From a checkpoint of a small mixture-of-experts model trained on Wikipedia: 16 experts in each of 13 layers, 192 GeGLU neurons an expert.
Below are experts of layer 7 (counted from 0) of a mixture-of-experts language model. Rows are named router (the router's row for the expert), down (a neuron's output weights, with its number) and show model dimensions 192-255. Each number is 500 + 50 x the weight over its row's rms, rounded and kept within 0 to 999. Numbers have three digits each.
Before each expert's rows: "comes before" lists some tokens at least twice as common just after its tokens as in all text. This comes from a sample of Wikipedia text that the model never trained on. Tokens count by the router's weight.

# expert 2
comes before: ",", " and", ".", " of", " in", ".\n\n"
router:456489529418650532558570425448475485486497512493478535497484417516604536483545564468486576507491487533564583481411455495563439604552485496475497534570502558551479519592532521587505538461427443
down0:453603496492555395559600496493473542436430533493480502441438474513446465556498525514533477419490414491559499479503481419541546488531448545533441450533486463433401526496491551528426524485510500
down1:636516529413413398471499527547492536514439471486514494397507448521501518559417459570568503547505453457549397452584503535416441446426516510400551467506481438561513457507450460492515512528577537
down2:523519513453490417457480498474470469428436530434588500479468474531412435562414404466451560524505538514499569502529534524550565539538508441519447584534492612535485518515454562466478487523422490
down3:433438603497538472497544538520495519527432514492498447514588432488409535461534485516555369563569489420581434481467476592453365488411469478384509510516439488442474468451403510561408467464560527
down4:576564443431514547433545569450540432478509603553507551564469458464500458499496526421500526474474464459454470493499401497522428532515477533545580481560470525486563529472424459546532535459425484
down5:511533518557453444498412444529402497431489479489539516445493493444486407515456477483492385515453484460488475552441464586479455414483600493461558602449527534584471452501469338459620470525565498
down6:574487468493477471435543525595502537531481496592448487578527539445450466579465484495517396520436494430474451465474545498568571369380535439466500441482434486497444347488494513452569549439589501
down7:583568505552452482502545497529447578472494475448497542465499513547500556594511494553501455437450521485558436404482493466512518452478567579439482421495525470485563580465583594488556483603478460
down8:453485401520551516505462500496558521483393476463451466423517574461495456486530453452487452497551537403441546523460470437452464558462559545491463528467511522511562501615431454515557492431491539
down9:435543515564545530511365423573458492471458528478541555477469540492564421470528544450491540455498440482539502547407436514522487591500486603504480529436506572518412474494574490549573478532484433
down10:542361528485394583479439574521565543526542477507496483511459495574510489512443516470445506528491518486507497465452507424512494543510565492526515529510461595520521530532519484603523475589425518
down11:559522538555466483474463525414531414563538510584457453452466362528464499424540507510505563585459455525417495534542518522519492492510438425523455572516548510600499480452546464524566503456499529
down12:452526524502580557491439419462474435495563539526496456469494445447497503536458530525479519489590543476545495479547546457461484458533445493533525488434546528577447512504496534478496437452481515
down13:598439484573496444462452479493555499510466500563428526473525538570529470469447500506541562523504500463521496496472427480599406479462531433621523591456434484527522516444406439554529504502533506
down14:632563569536541500430455548509521529446391548522464430468536437437474470470458408442513475563552526433527590490489468450541577467482547473549535468586403519580530439508496488482536495498530450
down15:482513499515537558568562549516467522507503496521554531490538436454452570545605507566521567615455519614559496512525450505537514456535486517531445502483515506564433584430571515484507437453466511
down16:539539582484557473476477482500531534445481526483433561597551586561483423468475449467504476495492544616466491507403391473494441512382481491466482559455438536512484535570555474573515477546516457
down17:436520515548543536434540395475585475484498441540513518471487488535624523412534518550476554517540555520564518510431374490588583546691491511467540558489488460425515579468461464367521508471573496
down18:532483561472481461418515485504534560500519489512494524495518492458566499439517502530518529513614563534565468483584425442522499484495566524461533589469493430501573591464402414564545509606534502
down19:551516503549488594543498464574460452489553468522558499468449523519511502572418505533524492550457527417532567432560531383562497546530439500493443519439533490529418529402497475494484521470599517
down20:453418515479521494510518496529473582538511444502493493550478526539485550523596481471488470473479472474561426342488574536473556489503395432319480519446485485467463524532458581505509511496448504
down21:552471506474454494545554486561480496526524458531557521579496560493506516527495407443576577411529505518505496463435504488511492500563457523472547426567454482432496482474540525512491441547391488
down22:423525569605542489454502530528521574488481451573607527439435451460458579478509473501545471459623434446493552442503535535538439516526538495446496477577532464429392636476544579583512443479507497
down23:520501500485427440458520471485537553570494538460499476484531489552500465504453460493412388451416486483493471463476501535477468521501504456574526490563528467569526441426501462507479507571537551
down24:482507458549402448458560575498460486478543497548438469620514522454451530561460490521472541558379481530392492436499457529555501509462509454602375490507484490454507458536478521456508477494425482
down25:459546531408501492443507507501564470574445534506553507509498484430452513498529508522481470513529516474514486453499467446559471415583624532546543492519583474516521558553506474573524502583545495
down26:460537453468426519391531427495543528511578483504485530479565524509485514407502533521483461469480478537488470486476499498442477431466506504457543550535567495572410419529521534475518481498568511
down27:500558481565527503454514494482513519491386550598498626573474573466527420519465437428494458535535533540514516494522466528533489536494468553519488460476486530479522545573570551400497495509500510
down28:484482447443595530508465587471659517546533441484523418571502544464472480520583506539557555532508503419434435542505445519492504528574470575480462539453401498503468370443420576467496459403472434
down29:496434491499486578526415471411541573502452466468490631488571437419473572457451513469483520474525489361539508410550482520509453526453594482447557508583488504462578526536497499506409457586472533
down30:445498519544431512393537577469481410437471398372481356533466626477393501564501525455442536481498423508468474525395466502503507524531564451559499457485526518469383463432486487447633494499447494
down31:473566443551521419452516430507480515536419599446523498456565532472478564500502532523502447386498443497497491502418528502516550519461454358515513555541463408522475465500456541467535617438524549
down32:563571485448519477590516485508521574488565541638489500477438490502499545520449536557445538502486507520412500550608541504471667383517389508504521447491409501520516561518487447525439529448477505
down33:589595455492591511555509475521459503473530549396514587445468418541534538491462550616428468467511469537566495482518520398573465531523378550531437456539397408478548508507564411400510510454534502
down34:594456498464491551451535545462486559506560510534509530611497508401507422483455562437541514528532492485539497461537478497502593382449539463564586468486568417388489559530465557533554524469506543
down35:550565518546505503505535435518615512467567447570561588441516487409482444475499367460521542550656536566575528534511584489648591449416534514506445541502530433518542487533465465392573551531482478
down36:544541426585518443490490515531436463538559489553518543587566523522500435566557477490464459387451454448443454527454483494440402452448447488436467479498540551516468486517469437509489490375488532
down37:568465431543527451526496495485583470365431476454584496493511523580487446532450450476467449510505450469499469478563542443440533422610447487414396474556467592489489515510538617593511506453483529
down38:556511388519445463568420572593552493564470536447493523442439448528540565398522478552545382472507450515441462444581519522452545506463446515411470476493485504519489484509441415458468560447472479
down39:482545420461492546479596515576469502501524435482526378468441533535513523442476546485622570545528349490479372441511516454438432503566495459530518442470467446494508562475473456477475494428490539
down40:614501463582546435547527465404602582503577484360521541394430509462548510444456599508524443547463499486537533506391541431564487538503493558482427446533514450445585559577457476378519489549517493
down41:452513497531556528515486472450530537622442487540540478513513542505512496494599481504515460484550508446516573537516467521462482440566466513490455528476468539475494558507476512495504449472511477
down42:397472445469579521521559464500496530493497504484587452516420434463470523609526490468514526496448475452500409473501557560457536516499477540434425335525520530500530453528433572488478450455438441
down43:472448550556387580539433426527443519447494555487500453481551455540600577465458458514412534500570465556511468457385474496589568500544514502509477495447551481589428478487514500478457515586488510
down44:553506581409397474567534511477485529539525425483491512451462452417497552412570470483424456528546481564504526423531557501499420490550490626460433541377529514493601462477518501558603472518571500
down45:465526406548493524557544499551428542494471494416598584455406460527484525452482510464485531471465439558484512451454635560538547467534516496609499460536524500501513431487501484419471477517473512
down46:429509537519577493493516481547548513488450461478474479571503580458455504335510498440494500591573444499523584495452552522577533482543528561578533489513527516461489443511481501454504518512422341
down47:483601486488442422473394426533455480513437436470485555533435528490424466455520474488501435535500443486502496468451524530463513592551440533505461557545514615502496504530500602518534429488571496
down48:450507545512513487545519435508488527501522541441521495500455441509468551492531524548532505485459456478495549572526417502520547495580646496596431530529499565549526559533600462506577469623476497
down49:495454497470510427461510499473535538472439598604469472520488489495572485506585446477527534441547507451434454504526512462481524532519401454399465437486514439466456453493474498510566573468512548

# expert 13
comes before: " |", ",", " of", " (", "\n", " and"
router:603481488380611534511474459480442487472457483492570459535486520455531525470517501439547497503500576519524457459530439467494407443477515561545483416605444543551438502565505471495493437483360415
down0:472526385433458544460477471474515403463465544534480404460505555556452430509411500483466533464430548482520610470515534503507516542564469542563520472539468462533549546437470525484470542489416493
down1:477444501531557579635575455392498447514527489410532565524521480378539488598590505528515505589572569542450532515474576533493455503477416438564488504364546486445535499446486484568464481444478526
down2:493541545466465560598492557530430474531512478489579388602499435466515540518453485470503581490510518410469476481460498487512527508480551519493463433533490560414496478558553513549436464568515456
down3:438567569456484466435498449474514508472449436546437446355520529467468492495489502509463524496429510512522544472432448534440493539511449459409540484519500506540475460522510523584471522496570537
down4:558545389425414562484501481414497490456406442527511505589438455491525501563456558453494482483409466381566462539486571483440659522487434461502509421570499639394484487519497435517560481435413477
down5:518582478537477515435515540406524597591536501528448536465509476553539536488471481488451536490581473517501533569500486467491495466524511524588517407534468519488543458445429482455523470508582438
down6:485445625508525451510443336456388496450489468538497582429507565411537520422445556429513567460500483508511528414444457511518419471509455520442527535468540456502505491512531404541492543362555436
down7:574494438623513507535503439497516511497438465417421521471479501496442462524466480470504483507448503434554566451582574460487544392553467470482531546553493500482508499457491542505435452605428469
down8:532452449562427481524512603631517491472514448452415473469408376583546509449520445437498448494471371492498470490512629544376536527480599460449473481537521513485563538476589558464422591559463529
down9:555495542517459510479499571569457471591485401432612428521467589476563497567486520437516480480471540481440543542512495456477435450495478426498541457529525522550405499474483493498567478477505457
down10:490442473495412481537528548487499505454470509512527460522509550470488506564549529413538507451549578443409571401407449451428389496565467438335537499530442511474535502559501474510482488483516454
down11:475547533526510376556436607548517512538496523485453410470437495525456532540497572536538487541446411461549552621527498531468549544589373505456573383494545514491512521633567527492620513444477523
down12:492437517459501491434409382455546366561598516498486459570570599514433445469469490465479443479537495443495578476472467561528510456436490491483457494453469519474508523476407470515485433424593455
down13:582554445465498571541549472518509516467434502518556580518454479533521483511516544548516460572499511509519505420429480502460485431512546531542463506498530577454477498490485457546501514516461498
down14:509451458479582522363521448482387483564582502513592532530624518478418421439561393502333520577437524609460371492510548458571540437473580516451385496459449458496521499528417455487446539484580576
down15:537507508526542507512544512550528553553584366576478513508567559464531430565492514552563412503494420447472410495503484578458526609462432460487454507464496474419535534567469439522561459462475537
down16:497492544574539481488461432440540531426441565546547523567577599501517540375499506437530571502492532494531521549412489447498498572579477540523442489416566460450483482600511434532592589461530523
down17:473518474456487445550355543519458502596556429454503435490408516642525439527452520506524517478470516536506485475445543474544533538592463486483600455587496563440516398486463565530507478484529602
down18:432556568485474560602475489523543422486467466481563420490509485441456534487405457565549453450517519505481495419565477517511382573480536506483553468567440532516572523507525434451468455535503372
down19:507577436511509507438491504553540524574461510411458491551562536475504475518446549524513570540466557425480451428405461439467544515513455515442543459428471566535443470521458524440520461493535547
down20:501544468505484520450555622424470551492496511515443498481522580434571529535421515465561489467513409475490536575537506548534491422477521389516593476614514491437556517504556532392465572589473543
down21:444440479511529486498605516480444501508472500539505503535472424571533562458420431458520509471501395488549478418575477548403449508431505446369564489506515460482563359465530572537493510534476454
down22:539423579495538510560564445449503470490509480448525474429520393439507510423511597527492605514498589518573563546498462470492585583502495482442505545500538533552491474482450535413527529564476534
down23:478505579513512428466461484609512513503482534413503520618484525462464475528472467395513412419468581468524575425425384423512403444519486480444580425455572542561442468545574457508474492405498521
down24:518495491539615423541573414536515489497522467468521428481489518475557540576528448379493462495561449488547453414475469490553407486448539578517544514542508446495499530532454542542452481502595501
down25:472457471526504452537455389625528566513490421443523496541539402449516565499533459503466576426459485493530467395480500536525549593502421588549510481523470450452483546528544494493493521517447516
down26:481440487531455524549511459548521502475559494481500499589480434462588549517458484452504495467498407506457405564473546453484535564553561519593518527530551520508566542460488466508465432478446488
down27:462542545530528506438433474489479508503435508527585471574533420470417488515447529420488592551449522441541508452535585492597398482530514490497451444490463537505556545580447522500520452399456381
down28:538458523517534501494531463467435500562506452461439620541522429542591538405553521413494487575423440461456555533489454475386505502558472508466522444561490476530483490433486482539543503438444481
down29:587502488438508441500461500440530547521478561579482462479450498541476499411466468505522495551379592522526445523503469502547527460516485376550485524574437510537494631574481491475528479497393443
down30:460505498491513446559531446469466497540541567440450495537431536445527518447527423459464531501465496475544545455521536531539462527364416494556451529500543586483518575483429553547455450514476489
down31:566561533467408510433402471463425558586461555451488537505497498480455554459446513581441471515439545497445465494547559444532408521593451515479469501555477563462402483575560450478517466470415474
down32:521475539546511523483468439484508342468516498517471513551506450458537530406480545544476521485516586483467540485551496516572469480460462489455486558465591564534442526491474491551460475429579566
down33:506556522620547461446583526437513466484487547612405549469453580417435480531417424479515510451431497550501478494526381511561444560462519531485556467485620454523471552381508451473587490523493553
down34:481473470528588510464489512497580589486594541549551430491483512400445495547483478545498540547480420525481436462480567572549472492497529513523470469475456482505508510498487488490504487490584609
down35:401577531449497481506560473484511492518533463554463504461482482366482508606436535489513476529527441543442528534627498493499440441471547479546516408439466520615489471485516494475486543471414458
down36:505500552577542505485579504620476574501504479523552537522558448504495508476479436508454497551514583520442493496526475424581448456530567600532381470478540478541492363605457547547477481533499534
down37:445511441477467457493470524606538562458492461526502563612416568531461550539545483509459521433446572487417514532508490515453497464574453514453448384533518527526459393577470420538533433531439511
down38:438559485554425414534450515414515572591553457519501556527471441533431596473526487502523490412425526456623500491535395470498416572550470495581531495475444544495452545639547538499574449529435509
down39:447475458529494516500557429505541457430443500514501524444396529456544492510551410493507454408525510439512471456506394545512492477463566482516516469427498485487539497572481428393527519411486480
down40:485467468519494446432491521493550442429475562525504579478518527530448451504480526525463469502405519496568488475503571542524602479489554491637501441580481520459589537469556440492483451548547578
down41:587606475579451467486488482478435499475415425502430456527505557504514523469495486493558429517462509464553559522556484423477410539505499393457519498604480520448487592417507516466491426469483504
down42:448493539579446499430604514483420423439475443449540476449449566581509490491514389503490475491425588442550507480438416520486443502480512580447566597479551588528538469526522492492515458406529504
down43:448537442500498512432479500425510406520507465598492427588584427522489540394549532491511507421506541465408469547565441542397506541546497494549543439499532560465519464463415425468489501468510426
down44:473444511561510449560476441465538528478508486544637485467623532436546500567531456459403513542492595401483515536407461538528570436461521522478456516564522582506512469496461467522529461486566476
down45:505561492499479511467473574479471538538471513555484527520471383546448530546527521459476514474458474455437420535475623522506534528594449481572490395597490484482530585520440527521471484499441472
down46:491596514461541567474461467444443403461452442491456465534517532480406390403414567484545459473540502464503601467410415528516477480539474532512477474529463558436449532530509439566363464468508443
down47:557482506577491443410518521448577574406458482441503498497457469489479493535432462482573542468485496423596537497497446483503540527563562574465428510537412509501564470541545555406506503514586533
down48:405449497558462431475572503540498547524583413476540499512443560469521556425625429445498490504513431456512512506450521431474508509445473553593552514484527459498509487503537504444620443533420489
down49:564489509414432463506458542410564449526548461476425467436554472561543519401448517479514448534530484576533534398519571496544464544459549514593473516452495413553521434501471486484566544534487491

# expert 15
comes before: " ", "-", " be", " not", " been", " —"
router:539426595440445502615500470463626507487449516434508540492498480519569575560473433545456543445457468551459517519487540548504534476487543506435552578463523514443455434454405497471487480440401444
down0:506603516522468538455558494463417496382496436588549555486441545558490513494478416536490509591454469426535467457543426457509459514477527473499503463472525520476535524522524480551532434472513469
down1:511500583492549433414576528508476523447559507526570363498506491460571536482433561522567509554608576516554553403472516509487380580474519596464438456503470476498572577439453524502554557534553518
down2:432523429475560543424449440555502523419589490535543472591487523478500382547532530494439612563472468475458381523479562435505544425501535489486513402464548435461499502508402460465438411470523520
down3:543572578539424401486545494552417538510507525423403492404443512572539533448521482482508504584426515483546429538505634479602433443540452544517460532480520513385446369433503475481450511403515503
down4:442491463531497478517560519470473512541515511487584532462404473593458452631488480505456465496483507426512452513448525452512454449511518401515588522538492516465551502561499525502494432351509508
down5:462460475468592538560571487381515567528463517452497528484491436434517460519536437563511422466493570514505500483455526581584557535565573514488589478473416491505584514494517490472424494513468468
down6:626626543401431456513549524523502457501484508493480450439492483477497469506549543413542445515496447507557561568449424510541475488494496450535504443421451477465494535487446542519531532560568478
down7:596548413469488575459429591497498439522555441418548507584525593487478448464541525576384407451488463548477581536564475499579506501436471499493394477562459580514460482531552530478528503596539583
down8:478509464539566436453581523550514492511505616501389400614509505489474452547525479522493512439424458531543448519484443522516514409477466451482381429450459503489498481551398519515498454529485493
down9:434405617445448485516522529552543597542412527614495520587525551481489554537423509404494559541538501451483515521479542581485505521459538489441505548432459502566535505526451480459484509496463518
down10:508514469484518388523582551511508476428552415472496446571516594564533560553547495525501492490469510567504490513569432478417457476409513386397536456499464433508508439498469460508513490465505544
down11:477543471518574448498588538504528516432491458555451483498475490510526416525501538538452479556407455473497534508470530456494507548469516576524559553549569462582513450430572471493511501488519434
down12:489445518525418504494544502520512531486454377521418498549496540537551525501530522536505536550509452496485465527602475576480513424487531500442504638454509532472470535465472442604566566485468479
down13:448468468482424520560558538526524409444507535506500506467576573560530462549451438510491462464465480463513486416554528524484552512548393522561546486496596447495533452577560623475485435486493405
down14:589428498553506572572444398533509496472584489443544566550504534444435454508573475503493542599474513477502524463503519525503587500540469577488476472517569494514535475523476520469489579508545516
down15:474489494523522510441428426481483516529461595384532545516523492468453457492497531396459439412556470509528518418420534425582504373518522557535547573562461562558478455577447523520497478489465556
down16:501502480566484453504448590376486528591484468453573533610613516452516560460496481427483463486464519438495495418509483466480502566512501514500564466446467459493469395489501520464513510508430432
down17:538603492520499486486386538523501460443461486393479553509469554473388528495536503475525481449630442505481530451488514485464575494467474539528484467546515491473465420473548508522573464478517447
down18:376482591480487456499490471578543520528458496541519389565574557514458504542579494427512553484522471466546521366488518451463470493548425522475605562451464502435515535503446591497507513516638519
down19:481496524402420499539441513464500427528443509507460534505587522430563473498555568543501511559422419504525454478473488601467406640615521473516479483475516532425405545553548571509477527533427474
down20:407448518627490453475481464400514387489504492565522513468507473527482534478487510440486477435503499471505494455508441450448529545539511481493512440497463466533515528538514493532476509445443448
down21:449583507545392419421518461531485482579468476483591502461517474526475444522604425485542495484500365483553414408524480496506497485463477542467561549412575546498477487532481507552475459423484445
down22:531509469540503520602543532496401443586512604501424523616462521581454517477550551457506481480450362455487429497466421516526552504463551462549510505469437414492572477538552594428489483525520512
down23:563497537458422494516416503389514495606458533647470592512533544487570541512497486457450527510457502528501519516518427471559534414544472505500472548534584499454495554516505509527531505574495530
down24:474497547397506425439495514454530513420488502595475416469492562538468484557448471471477393535447668478508509563499526538507504472407546426437463479432539518470574422439581536490429465528553450
down25:596503469519587429482495492503574604507516523454583540488381556406526470518493555557510469491505380504547513519542471589536569511456399512554459440468491467467512465553440442450556579522524452
down26:497537446464583563446577575444454530460546452525524510515473542353547512512426534491470485517500470593507411450533599534553470438491469527518472479406485455480465512537487525479540496511506442
down27:498477442537492514498556516527446538529480404511480550458459512470523462580467566406511494430435576541560548524493488508497606520503433508489477577508541460476466473431499555460475498485449469
down28:609427568542386558440536457518565606506459516490523472445513453476535556536420493560445543534545493519421465477546369509499597503526552549467495394495548521425514506597565559389493549467450600
down29:462457592523583547611540500491572503470507397519519419537497478560492529562569492456497578550545530539505542456473515480506482451538440573589579543477457513483532468522505391466430503466490422
down30:590439562527468473529594483431461550517548418485480530467449489412516545429433461569485489465603525508395527463534455525410500621493584536468534582437537504564555626500610478409475558490570522
down31:456438520507502466446563573515509545530409542513488485473392537487547456515497437476493523484514518486536486513528503492568488535526415497537516511459443498417402464527503444458443517460410478
down32:575496515498550568580525471508524453486491515558425526575406432487431431435519449467538510451513469565497436537442493559499479498435478501525539496578525466504498542447446492524503522571486596
down33:436469588525417456561484450492476516521613497439501502453527476375462492479523483455591385535526497440558443492419516502439441452522559466496462537438464407545494573469493468526447470639444539
down34:497505544546479539567491424491495600573530552433486482529477458461500504491471523541474513547512543522476570554544535490442544475530437574446543573492399537576527561520544463498576567475525542
down35:506489448481574448555459530402556543437502507494515551520506492476476540414537546475465611430583542552471608552396473478421512441534444433463544424481466455463472577493491493500496445546461496
down36:511601528435521553420487523423493485523571492483454568497534487548472488472434455483492523497462617473463506521532510402512485487483503537458609444496564462492492566485462517639432526404425462
down37:489599448565455489442464571479514438322454560491510520440493452439554465524461485523524529517552515504443519527546489477526443412563420492445473556519544631486458472598598570445411452513440583
down38:470433528453514526543487430328394587482522575469525541438517529445502524562518427591458527488501530563564384559520477530540537528571516448510541447523546586492504490500422520405553554427461515
down39:436499520589450482496424499468503460419522496529572466459553536442546458599481530440488468491511553558481629413470530456482545485520430485476563409558516417528594521568523489482388500499511429
down40:473479525512540456530516468568551502594502463520389542523507485421542550607477485516443507421459546492563490579468429578519527480504488561487591460545455506410492490552416539522457467509492511
down41:430427507433517554543473461516528466497515560466533462433507512529497490448492557479505582584556431528495584595480560435441554522512483570480570540518474491487613515552504517480471497522452528
down42:527469514494567480534507534567513529452414467466509472501399476521536494523495531528457573489468498526474544526438483461526512516610562591457575479497588445592505461513473568497470541427490498
down43:432453500440546487554441501480496568463535411468527485495453487585490521446547603576421528512560532540508497574582508567444445467580539514461525540577578446477537476517563544496539506421502400
down44:548443448389548402469478530462507483506401504443483459579551476473491512510616465460526560494499515507443420469547604551526556492414550503511577544516455514466488485461502502413500404511476492
down45:492535561470543442470496545516455508445510443411451538542562452495443554475503475471447557426539601488556426489476608467446440380463516497474524454516476481445524537519511486526468499424488552
down46:493605464533452459555468501611490532556485463473549548420534539514468518578492416512493532422495571421604513578595539495474608585525453510516414535430523465504556470526514511466558517466505478
down47:566510413513574502488457502600591536487546464491552469447496493425449413493479488496547466412456487454423512447503436496509549464459513500509483510536450508450609440552527464440436531613569409
down48:498519433475542431515535489446426538537510486489482552484417525510587534528583499479394496517483445503577563527486455511516488492510441526530482444499447573536407521537337426448542459427481491
down49:480593555559509530519473532466437512532467576569491617418525496563508581421468474509531497475459509566534460452465507456498462476499459527495410509614446560476540648505544552508504516510475511

# expert 4
comes before: " of", " to", " in", " and", " for", " with"
router:512446458451567585493473545464487507389477406458444475494564420501545417354484525475507463607431514468580501471477581502522470433508536505495503483524530496585442537594567503485590540554487539
down0:628530495570530538451430593425486451575500607608497488526500476496512477484478446527512568474497491556558469432561526538506440466435515553492517545441529590461601608480514537578458509526430562
down1:589494537489531486447556500584490552618479456418505490441452545546540470461458455503515397517487536528531484450589469490401431451490501520590523483559569523519565451565431547381495424494492585
down2:466553500551508514504529462527533523455538569591456396573293501434439476443443499541537420551468541548518456444526481448573513446538551475535566479476533544591508516581482541432567550459478512
down3:469431497380503474535530555529508635522460491510578528619487460502513534608544497509491553532546418545460530510493574470534504461564502532445481537499536501501606472528445552492439452523520521
down4:468516588548477563524562420462510629490469493452491489431447566480460480473471537491462563418529519469495488569487476505563467567500483478466499537464479479469512395498445465478491487498546477
down5:437498527526521573427479394508510519410433485413517514488559452488582590434424495417501544392449518470528516481461500483512504514459464478544503596534537551540548530493530454494427493449455539
down6:504566402583495469452545500508459491484524501533538495634467501456453425513555480486460470486459460510521501469454520524544574471437464539541482483517528451560547386471514553485529441530512514
down7:477508504520578601515497452519476479480455595545478572494448376576435416499392493514467551546474491442573538415437526449480635483481505537534531465456574513541445599511504577495385597590509520
down8:555478523469469453548461644525386458439418434443460481457480512526397532564532540566510501400430475525485519570439511464536463495430496540428498514494461473491534509492474510479462589453532490
down9:443479521493477532466570437516540543484428588491354420491566553549474588422542516451445417586519477537540440472473504462503494498438552498451453501427500532478562498448401525417550472452569460
down10:479586436353546538471513516498531476499433520489462469557488581491451440518502531538488393500523516541499523507425396525509498518560458552464482497524424446473417493461458529563473552515457462
down11:578451580554520523428496452545470480495508457457454553513503496549527468427449494354528445432455507576546565513531556491487592417427540523478423471434594504581538411440535562561459544514614498
down12:530454571503504433613488505547405479515533468530469586565504497410458468503505430495511439443517510564462467545447546438526484547589481533554540480467490557510490592488468509460449446547486490
down13:554496577535479504407479514554391483442593557471478512420480526511476500559499477515454487465528503541553517463476502450512502429414529509523576533455529482577556424470393484453418520404498505
down14:535497537482655474587501480502414517529505453399500493474455520503492458476533535432572378565459555556516494455453509581514465537488523453578469589484508497536530463441578572470515473476501491
down15:500457492503514510402499492447537538520561501509521410469505551491577543418496525588523488571480527633524508453482514539519494421497478439532508472511476460444488489442457474568477584582581516
down16:427494542501563441473553467457399500529525439632550459459505448530453531513516468596490526565534426441526520525528455541502479566431514441423532546496467453461526537455522482545531519529503535
down17:456469480481502510482475508530520492554450570537546555416563544557542433514544442481473567551475472546507433509411474520464535557648470462513508535489582524529541527519524506521576480572484535
down18:526537500522509488467483562486499462449541505591547448514530476565435614428449445456465479512448475516464500444492445452583471530464461532451489521504640420474557501563440424480537525511438500
down19:445604433516537550494500579448504611477488502470497483552498516509513424562540558450509539478382511411521436468495470524510544502485640517532480547550485552522550487506458477444465451517494502
down20:426466569512450542588509567446546456640413397451526573573487531439482455478427529450491504554450531432500453515532507523557512477513541504579613464455467519439447466464491501505426482519480404
down21:455548423410377511458454553463585475482497480465544559514488460468429518562542479498567541528454515470428436535499556577413489491489547520461523493583465487480530467512529466485479548515446544
down22:389515510447468422520479531507468443462379555520511435508435504514452463608467488479546528532547514547486469449532440462397512512495561500455506490489498443441543470483582467430608524534511482
down23:476552442505444530491445494392464548549572440395481358513535490477523603505381560428527479513525524508472575501540526501444540542570477490495443444529472521473544491463473526416498426500568440
down24:470544445545499497502471591503405444505487512503574493514548560616512539444459491462550621599519588544480488428446570470556504547524513492543468447649487473483563493461454501330506612534463548
down25:462483361530532476440479443503507450428520651497514533458469518548508502438508580554526493500546474536526523454518489506428542495450460457595554552458490546499529454520548555463462540431485543
down26:474465542461529559447485497477480387472506553516569457443421450519432504553452513575508538363592460557559488522472525499512583474521505520504458590591513513423610450494456533493466442495457504
down27:445467514519462479579481527483460391572531535463643541531498409510590510581368568410483492522536531526457503438515571485463548464540527446434522479528481477505506422544476460515515534522532430
down28:503435474607492479451624470582426417537393569612508511508484500493561445519501475460471521475495451459500472491444520470490477439526478511531545547420538490497547479476342569421520456469555497
down29:435456421533581426492471492542512592515452522500458426499502539406369553479458561486504469454580508519507534504460533541490537557554525513407507596570545500425409494430485494557527566630528513
down30:484441454518530484465510568519548547496548459562440527439504545466487617503507481526457543596510440548487528453516529525553445545425507573472424477533573505508474513466453530463338491489507595
down31:414460538393507490576587544464518481500459490474411564564514442461468444427536468450512515380455467530449505684461602568449569474551401531495535470487553532530540532496467472437454506520453471
down32:548552456463468372473487458561585507491426447478578482555455536514463505522493420463524478566577539520511418488427512514497550555614464394490542405520504533525459582500481515492460434615496512
down33:377517439461526458447488431521577470524474500538582473448561558526506505469565474503496541526532460460540522562444545504415544569590526626451567522502449530477420479566442557545489485518483521
down34:579567553471521525528532551463485588515581507499398461437383447474405512358487599394534530538486468464431423539461485598514484510532579487451560483485480530496500440474514373510443565423456488
down35:407543562585511530405565532490493451522484491521578533547494419458495480473490526424521516503563476491490524481495464520521530467506578575420436518499513420506486573585379523461495437521533534
down36:553438525512503502548551437543536561450469485573530505506398576516534515477504397552561471469519496481395567537517605476498561464482536476512444430446385543453458495542407448509522501559539493
down37:528526518517463416459474571492442515443513476513510479587524460508501425556507449480537477519516544484533435614511518601482458416444546436494551534432569545496448414492431502527446507477513486
down38:517560481496540538389567543556619426540533554528422453529498516500483449489510537462491602482525457508485500549435462487536526496547510569588482454511506389537502442446584459460524533519518476
down39:562525580537514472541573417471554504573516429448463584493530580484495388455427512534462536506551515507584535508549460445613466567505479433477478583518426495455519563527478485508551452539557461
down40:468578507470566486398508492601501578522419625524472504521531556567525473640548469483489415504443574410492501467489550548572548443483451492500552533542576539498460589497521522445491456553481537
down41:539548421538585518549538505450482608510495484448470470551520516528621509356530481485505513536463539444514497397605527537564542488466476467457462450363562488505448599543513427488468473566565623
down42:531450548559498570491514489430468521594400480442507460426482530441467502551458455495523452551540557488464524516426472489551483452510434451495441536511485499586481567506458586538442487564487545
down43:545605566363508492440467466564548501480527469507526588534594535519574538557495605521520532502559569484476566541487580525574540483515580469473599531501504489485544611527490494581506532457462556
down44:375435486513525413543513494480479479532480534493488511437512523530572478511509508459455456566458526433490605511567444470508451530366482550448566544508548452510539497510551533529450432418496485
down45:486450437549488490609490533505556461494423501427511530395535574531608480382523453432557548461545547584562579446596516570532521517556557527565446479458525459483454461514465464482571510433571599
down46:441478484468432455565518581535521459545494532497460487496510555424450588515528544560500505561411366469648499492515468567382556404428505555475575552484419508457456492502490568471513501519490491
down47:474523522492592532490518493384526536524546463438490481492465433550490437444447520519473516530487413441529597386510547473536484426490497542463489494570589531532487487471420466501456563494483418
down48:596510473503481459528390497473490450544519489584602539501456490543536540554472444455435471469499464513467517475477551401562509527574448476483598438504567555557475563538534579427529542493441383
down49:519553429546494500555434530490574530456473473552569469453514446567467528478414528512469460453572514435517497480496505497473425454515480455551510536560508493548476423456476512530501465516429438